Weights of a small mixture-of-experts language model, trained from scratch on English Wikipedia.
Size: width 256, vocabulary 10333, 32M parameters.
Below are experts of layer 5 (counted from 0) of a mixture-of-experts language model. Rows are named router (the router's row for the expert), gate (a neuron's input weights, with its number), up (a neuron's input weights, with its number) and show model dimensions 0-255. Each number is 128 + 32 x the weight over its row's rms, rounded and kept within 0 to 255. Numbers have three digits each.
Before each expert's rows: a language model's description of what the expert responds to. This comes from a sample of Wikipedia text that the model never trained on.

# expert 18
Table pipes at line starts, modal and auxiliary verbs and pronouns such as would, could, did not, him, plus inner pieces like ass, ress.
router:119105127109125150143098127138126097115165107091192173153136204116134100110110210135102157108129129106128131154125139145147121117150133106134107098101103091099092122136113102107143147183159102172101112074121107115086138141150171131145093117148099131141135147160126119158129109176077152168118083114144089136109134128037121091123142066150088100071120121104095107117106126157064152162143135154119113083131037178177110135122145142116121091096081201126096179158067146161171138104045098151164166136104094114156156136092116103097096125094184109098148139159127112092124136175057159143084135143132132155118151127176134140103140078154164151085117099096159059090146095125086088124181146136134157032094124133125130209093125195082208167135087079138135177112111167150176110072169171
gate1:130094139142116163095153134186157106055165093090141131133113173107169170104099091183103108101187144199060104171200141142122095121135146155114134164165077176091131129167175121102114155147156094121062155056096107152116127159121079105171182138105115123118091127089122107138110139110128087159073129076114142123121137133116116176145165104134101107176145191131145102123116193160079177084157121092149115102123137145164114113166130116199142124128080172091167205100085137162154166160140120128147106076114139160166104203140123113123097100073079099099142118168186128157097085172157129104055149223111125160102139143115128175134169113097099095174115101102148130143083075108154164174121133180077101076099147136157129148131118131126146089115122088166087158153119089127158115130145137
up1:132137160082168113129121097082121160179166133078155078089177142120058189131173154110154135131111179106150150085090115070122120142102136118127128125063155116177120140109143154100106123088115114134083077159143069141144149185136110191136076138130092133178128158152135110145163144142135080151148141160114152118136147140116117084150114216128119130134117109063110171122111130190113125179148107164172149172115153149162096157159125175099137134107117126123157107155148101091103130103041117120138112102174176075161111107100162080111113125184154085130088120086152153173072134097103144162139046164133133104167182123156166140137133217141104089056164089119151115184159142110094099065174093159083145128068117118135142076150064097132131171128160098129097081095155155167141085135183106
gate2:123112149108136160158075094136085160170105104148180199131119083133143076110118159145155103155093122121130184120114188129102116091163099144119079127098180083170147088124108143109173136126148121136171151171157120095135139171125070124123148132114108124086077129145113082111136125170145135152103162150153107135147179142093130090099093137133166105137144115162179137112104145137146115132221063179166068139147134175140157088091086126084209164102097145137130101126074087127144117091148118145122169191162081095127133135089110147062127088101111082173115136155198124110094182129140136082090174053128122117175162174118197167074168136098093133107138180177116100123096144143123082127142172131129137078154170130044088097135162114092154138189139157103139079187132081108143081150086134
up2:144135098125114153117170130112122158183131153117112130137110137123126183097141119117148166125151116089145091090146113185125122134130131137143137115152126063116158119122178150140076134142134120149133148148146110116142131107079149115118070134134108098058159158147139184079090170112102106152083119129174078167199136157128138176105133131139102075170166099067129207118088051153087197124174168067123171117098102130145130110119121165089052142113069142132161134081138084102125122168107070095142176168135152058155111101045166117149109076148109113138079122123147112231132081127149127188121113123114170142150083094137111124152132135136151131112112133123161095134083122083215147122162110092067075142097202143142135131163097080164190127107114131138117171155131072089074092118191139
gate3:123129097103129124107089191143086177124089132076176123193129156110099143142096178154145139118082051136124154116076108098120104112104102095156158158088102111155138142118112113086071155136090099140135170131108113108120099148113179184072162142122125071135068149126165131143124088101168103176194163051093132122205086101118174123135103130120094047182170147113124180136118115122111149132064050127132197125146091138157148055154150202140131122132017083114168112087132180138186086123104157163109121132147062147121146161117191093127118138106131172113138141154150105074123146130124108158084131138113134125128133112113149152108147127062127114104124116105172226120157132163175072128139125109143099110126151129151140173122092152126131124163143130147060114179156158124125121126137088
up3:205162101137114118125121172110159120150166117126107097189092077152154089125189097122150140121145151144155176116107110174079118085099105112075102169164115130081096131110114156137133115192123095135148165119137126092138145117138164166129183076123130149124107143119119125165152082157148136117179151118032163118118163152120123007129178102104189177189128108098147160169136109151145127080151151187144106089068124136159152083174099192106102122156070121142115074122140108121130093074125139138066138071140052131108078143153169078117099077147134129128143130120130094138216154104129130111150078143151132114041168153100150074147085171141123195154143100134151138121142130142105115151117136117103116113115104116142083107126071176150140114128190167107124139171128170145115161050157132
gate4:156128137093162102111107138108136141157133113158095127154146166134184164078116139111075114153090119135174135137092174178118126149163124124119116107095132122109130086154094180179119139115127153115112161119138135114143159117144085167150072176058098154108135155127170098134077143154120119113118112164174102123178127156082128075100129060117071168116112088145111146125114111155132064162177133185110140131110053142153155121080131064102152160078113105139143196095149171166148148139122129141151154120112082062144207146110132125125157155109163108158105067171114093077097140111133138132105087143083145122168137143108078189091185081147165115177096147154112168083082102169127139146189092172094177046100157142071045159132075105093154105191146106192111159104118110174127117173160166
up4:112162071133145133110131076100157132143160052122157140132083124123194099092175026160150122105120095142112093133142112149153130088190107143126118138067113086140122154093149095183143132126053150181187137161105151119132148112151118080145129125138153096118219072135088135183105129118130104101109177185140188083104159138118125144108116137157134105138093101116168144123172131123164088127114130145113180193113128132157187088149151100077134051107127139140117170086101148116158123160190087112094138112129110140103130136140067149119095186115097127131095084138093161136084086124130097105146055143154190138137097080111128155146150159137149057190127153144097164143151109124106177175178105118150139129093131199124106128082104123173173183162167186151114095082166156177140111115093088
gate5:148097148122190120093091152145137141085104121133188114108068134131117119140222123078047116177089095057133161094156180216056111115121104122126151143114169124156130081118160204096074143106163196116138116167121206124091085121134120127189159108093109137154111168111142119113170081068152111164106128119123117084120114096080098122125101154134106105143149120099211108113090128158137140096088193134079173065137104136160105110083088110132105141147105149158118132208111079102164107184125153146147146145104104152145113103144126115098141123153131152127077085134118134103131103143140130168104159108107133095109140145117075143098086111093203150128147117078142145154041092111148120097140128122094078131126111159111149120161123187159203161119156068160126122158142094074116158099148135
up5:093148163119140149057164064144127175118157100181131135143175191092143110149141135108134141169145132104086139126140086142148099126155100077090140098192129178099174095197095172120183120110107145155140111081145098206116071095142132125147145165161138093138133119104089123141116109141064127106071084117089134137136133070138153135177162103142138073152136116176082103170167149136115139144103121129067120114161096087129083135190146113133077170088070153094078133173100150063080178102116099143147126094164157145162115144119110195149102183150123128143143117161136169083099118147039222133186124147124162130122082118125132106124141159128141142128092143117146127167124092131121122179158074177131097062211157108096162139161099151112167092107133115100101082157163146130123117060117097
gate6:125107122111173089092169117133161128108131109151071112188107099206192143088101130117132141072143157137088092136139131127174129106094128089073089098154152135092074093104087140113193119100119156128131103147079109161134121093200157139135141103098163137147143147116150031163140144077190126108126074145182171124133072106056124105168148047156129138115167125103098126123118137136165154130182136164139106149101121143214132178115151102088088104096091138103180112138148112087125106067070106186151116114110179161123135133133149139077145181163148173138125138181094139131113126161111149136120124134130148138136191115130105110105148128078106099116127127062105125156129116145192151158128079195152096108098152123114184162150055157087190083124167106165116178105075083167139127144174093
up6:127118204095102108140034150079105134128067146147087133159090080086103107126087213106129127141110137163098125153076151132136114127196161114157071110049091093092121177154099201097168145200158113162089161121131108141100129118159159098116126102098100130124160132103119087136122152137115124113158120223111176141116090174146120157141147112131135158143112131143133129093082102095152106102123075115123107168176104110160142100124114176165101095148147139183099122148145107115151176111113123096158130118127099189187221149119136156137145000187149153102123150122084124121109139144123102130133121105088146101152125157121099113198099127094140137112139109132116102118094158169100113145086135112147108195076132128081127072113101128070120116119114162096167187153163118127178179096167109
gate7:113119142096188132115146187165132154140155127129119171179095131125130145081081174076114125089110122151100144111150145125141068080132088078087161154117096083150135128129168145071099135125150087150120132171211082126077121168140103162152108190134120133171097107076122133145139162152097116147159112101137118125157124130069109136156128093169062158106096113072131129159173103176115129149146168093142122153108136140145122070112146144114137087111079078086130097143168158084165122095174186166130103135125123128114181090172134117082118084100187190166090108109128105076147101152125102109143154192121125093143166130111120085174117066066151151053180164133203067189152056075127100172142107156126111096117122133148186066101151137134166140124144091173145150134069111151135114084169173
up7:127152130102126144136083151136159140105150092046113137140140121108070100181135074121114096117167086104129134180163099191204143156110093156087153141116122101107097123120082194133158157149104108128104070176139089116089165115100183137076127096126155125142126127193128138129126155172147126047128096112144061148103148178113065148120073115106138137125153131120111136110137151165123106116091165119129156083113097120085155123087155136156114071075094058144135123221151112175083154086132159069088098108151057169155115127076156138133161114118109090094135140174069147083197121151082094171131145114134191123093153118145127146200146109135169084084140104177064113180130134130097191147139098162164172099083090087134160145159159119145080120154126089135126102137175130101126163125151106
gate8:164098113157140161152084168134195109145131132140165127114157126155162145076166072114120109110119113139115133139136161143186120167063139086183159134147092104062113102128171163116172143098167190132070115117134029126092113152120126112136129179120126150077117135160157099176102105169115166142060089162131100100077145173113164106158159147106135174163089131137119156100098089152110147167132198107071142104121121178164143141127159125098112143089112152120155156162203111156101176065121118069106162145120157116173137126104183140079066088152114138118136146178104148092090110119077195107118135173106125193121088133122096060106154073121140098095149138186055134141147125104096156102132114049103099133105101139073173162143102088164108154089130109159151155155108119140082108188138094
up8:162097166107071165108178124147134100128138139194098120167121144116139169130085143151136157138161151144180128132097147182112144151148104125091105138081167121075149128112111126105109108152115121094087177155097168096133162154182102111080162138156106119113115089173124155104116097119114103077098051119099125162198164081119120129153145126142105085128089140193109122135116109191206148190102157125105159103171137161184105063096147059150213183118125099176121105097161152119124126145069077122135129138129135168134175148147183121149115155077115154147084176122133136089073115101140090173170140108114077137172135052118091063147123138122169192139092093058050097135147173190143100098163173152115127088115182112135120160107122105104168127128144120152122099148183137083087146143119149
gate9:107172164109124133096149145132180140117152130059147161158151093079159130148114148103117145132061105090090179124147159106152148138143142108149162061168090068123078090150109101106130153212208135099108164155089100126135140123135151141077131122109077101124132225153175089195060149155165134148131086181137154057145119148111139118096117124143108113108131145144137048163126130162069164132157146106131103082109193079135113145071095123146162100122165133072147139165152150059156114150103137121122102118113098133146183113096134147106112152143129105151156112186114128123140131099113119110137134160126101139138128123156090172127128098149126120101177174149065070136093108162060083142082158133065129063173172157166096160112109173121123131223134120203145137099151141136159084175153140
up9:132181041110139129202021139110145132132131148141158119164125073132150183085100130096108095102134100138118112120129112150142177138105106112156123147088092205129094132122135174125154087122108144102084139164132115102066125149166117128105147102176131091127147131120132145157143172078140147158083181090085111159091144171104132171139130106107125164190134103187156057143074144127130150084155166137185100093170130121124183080154122171144062135095097089140158170097067151053101117061159112120144176120124089182136167080170151157139112116150161150131146144123070137088134144069110133105184150068127175104136110121159177183150127086104132093121081111097112173164146150123182126146125134117144155071141109172131108091144080103083135134138098122092168069106134181114120062121123147
gate10:124188069126106184086111118166126137091121074128133085122116118143159155178127185114077174143153125102120079112199150093119158170143087153110168121095102116112178121199111124068159099118110121146134132089182101074182118107167131108134128107158140124203165162135198083111099109101163129122169160147161165145141059057132128080163142178130236106122086153199093074099201145098126155169137164170118157114114169143159110153103112102139136161109098122095094158158096098155127129161124123119130120071174163114114149124119136123147103110102051114190147136132073121104109146141120117114174188202108121148109125126074125123099111116144094173130138159103121113075109138158146120153120122139082149085178109113177120085141168148137128132107128138130198141151192057144144129091113156
up10:089162088096161113205140105081128107155146152150161143096154088117152127150167165084166099144144135142132091148144163091156140157170094153163155147148162149103122094106090176111154141101058132180144063097107138073188087077102098094163125105142130082125084131130169088108111115084107140183127181153086162107135091150088151121137141187073170118134109074128093077131119184130089156158127119106072201169129035114099116105215118160168135125159112143109133140189140153133149092166186112150101128163082162162105161118089168135086079096155100095153177118089123129082140184121137130121107124090191111122131091135104133114088138113181095137089139140142155129175103076081128147138091073087101111134144133066110118101120102145127116155107188135171171165122099098173140102174100160
gate11:086091146105123099159173153169163125135159084148137171124108097149105095135133145119087083164082104075148102182114167091137161177095137124138063106149134205093125140165118120136109129149076186111086152158122163122104173152112159184121134148097125165079106124147162120116101162168088081087148099124090175175111168125112156101125098149108069147172099139091098108126104142088143152135133160070171095101155066118148095094145122123126124162128103186120150151111130113101153137131097130083170073149123090096114181085110142170125145150112162102175106151172117137083146085185055213169124132125095169158110075040124154129076169082101153155099114096138174102094118123150123102088150123097157073047135150157130124111059146144103120125104138168159223137128178145099151152166144103
up11:159090151128137101151077125100137121134100173114166121109098139144098076164161124110183079098209149131181139140131152108101096136104117136159156139220162157162173138100129118083127175113081164136123112148139188153204150153175175174153119106143166151105122114094189080111135091097141107165120151105094132123121159136125146067119122156105141110099118156126126170128065082077139097111072118194137201121193139092101100135124122108133184144128173103134117130207171135111149126170132122117119170082065080143073129090130083067110147117147143102103170106115075152160137123115148042154172128103133129100114111131136152094123141172124106158125129124116178088048120149097131207178084103146128078115069134125129127141151155139137121143079179092069113118156103132145080140187066105
gate12:124109130125183155152153081142162173135086186068129054158110139114143131179079117124144073176125130133162141167060142142118097094134161082157133142191063172117102072095152145056109125151145128118052177107141106172179117111151100097081124115134101093151170102087134120188110155126127108164135121087107153143156110160109126135170156109073129135143151130152100085179143110124119159121171104106096147099074111165208088078117122120124134163088151094109152129121057129131060146120116189159075160126149125168124124144179157164129131126114111084118125201181193151115126124095078154116107133123097088131168102155111084073140135088126061140137111147125134080138115071109110117124127132195154185071170171158135131107130132167121160167133158066153128078112151100147187132189101127
up12:083078177075172174165122169156154066129110162139125125161148153138183063104120225150127151133106157139149106113150135156144125142088095130203158149096138142119098095084130129151098123168100148100185174103100112158086104122158177115175081174108136157107131151091138183065129182105148106086142152165115122105060114131083124102188122175148138143179081169137127081104133103108108113129101131136137100099156114133100178086134152075101090070174098194109066106148141137131146124173121128096086112136130147102120156141138122129146153168151177142134142099113137157115104170158132194152169131153125161117198117109197094093148117086132157114042173103109117135102089157149114110168126138111132099136135073127031072141160142161129083095124130119195126126072105146135058162121119096
gate13:142169134132122115134153134084178166078138165138138167155174143133146172134107114095045131155130129087067128170134125124130122139153171130131175106057168098079111119090172119117136153095117148098092065166101155097047138115162080120133112089092150086167108158185084090070086108118214051130101189167105087102122130101146162140188137216104150154132073097097085193135113165100133142116202102126156120151139124075107131126161088123148136147133182168108140139160114120083108129142175120123158105169175107184171113156161143114100145126101098107122167126130113155081174128173126168079116155170126119104076134161144128099103136105093166142137167155186090127134110109082149103125129182129116132136108132134130151154086046159119220142107103089132133095156156097139149138171120084
up13:113097108154148120150129158092092134070127199111178102118176110198078183058091115155118126101222107059138136126139146054143060140132151178101154106121113127131194170123123119096156141092091165182131110122131126119183167174157152155112148110095139159106152132102128061161097085122104080114157169104148170129135101168126110087105154146164160124115093179141146142139160108167168068108182120148155103150126139133138105107105106124124207100143161162054113128118134119110094117159152125199091114154097125138160095181114122134075128137087129088138135066053145201131040078135149144182104128109146061138093067173136122128071099087131102103156101129140149168094157123153094122184128080103177134091134101164108107095100131130116157107150153140116155150103124136107099142105137147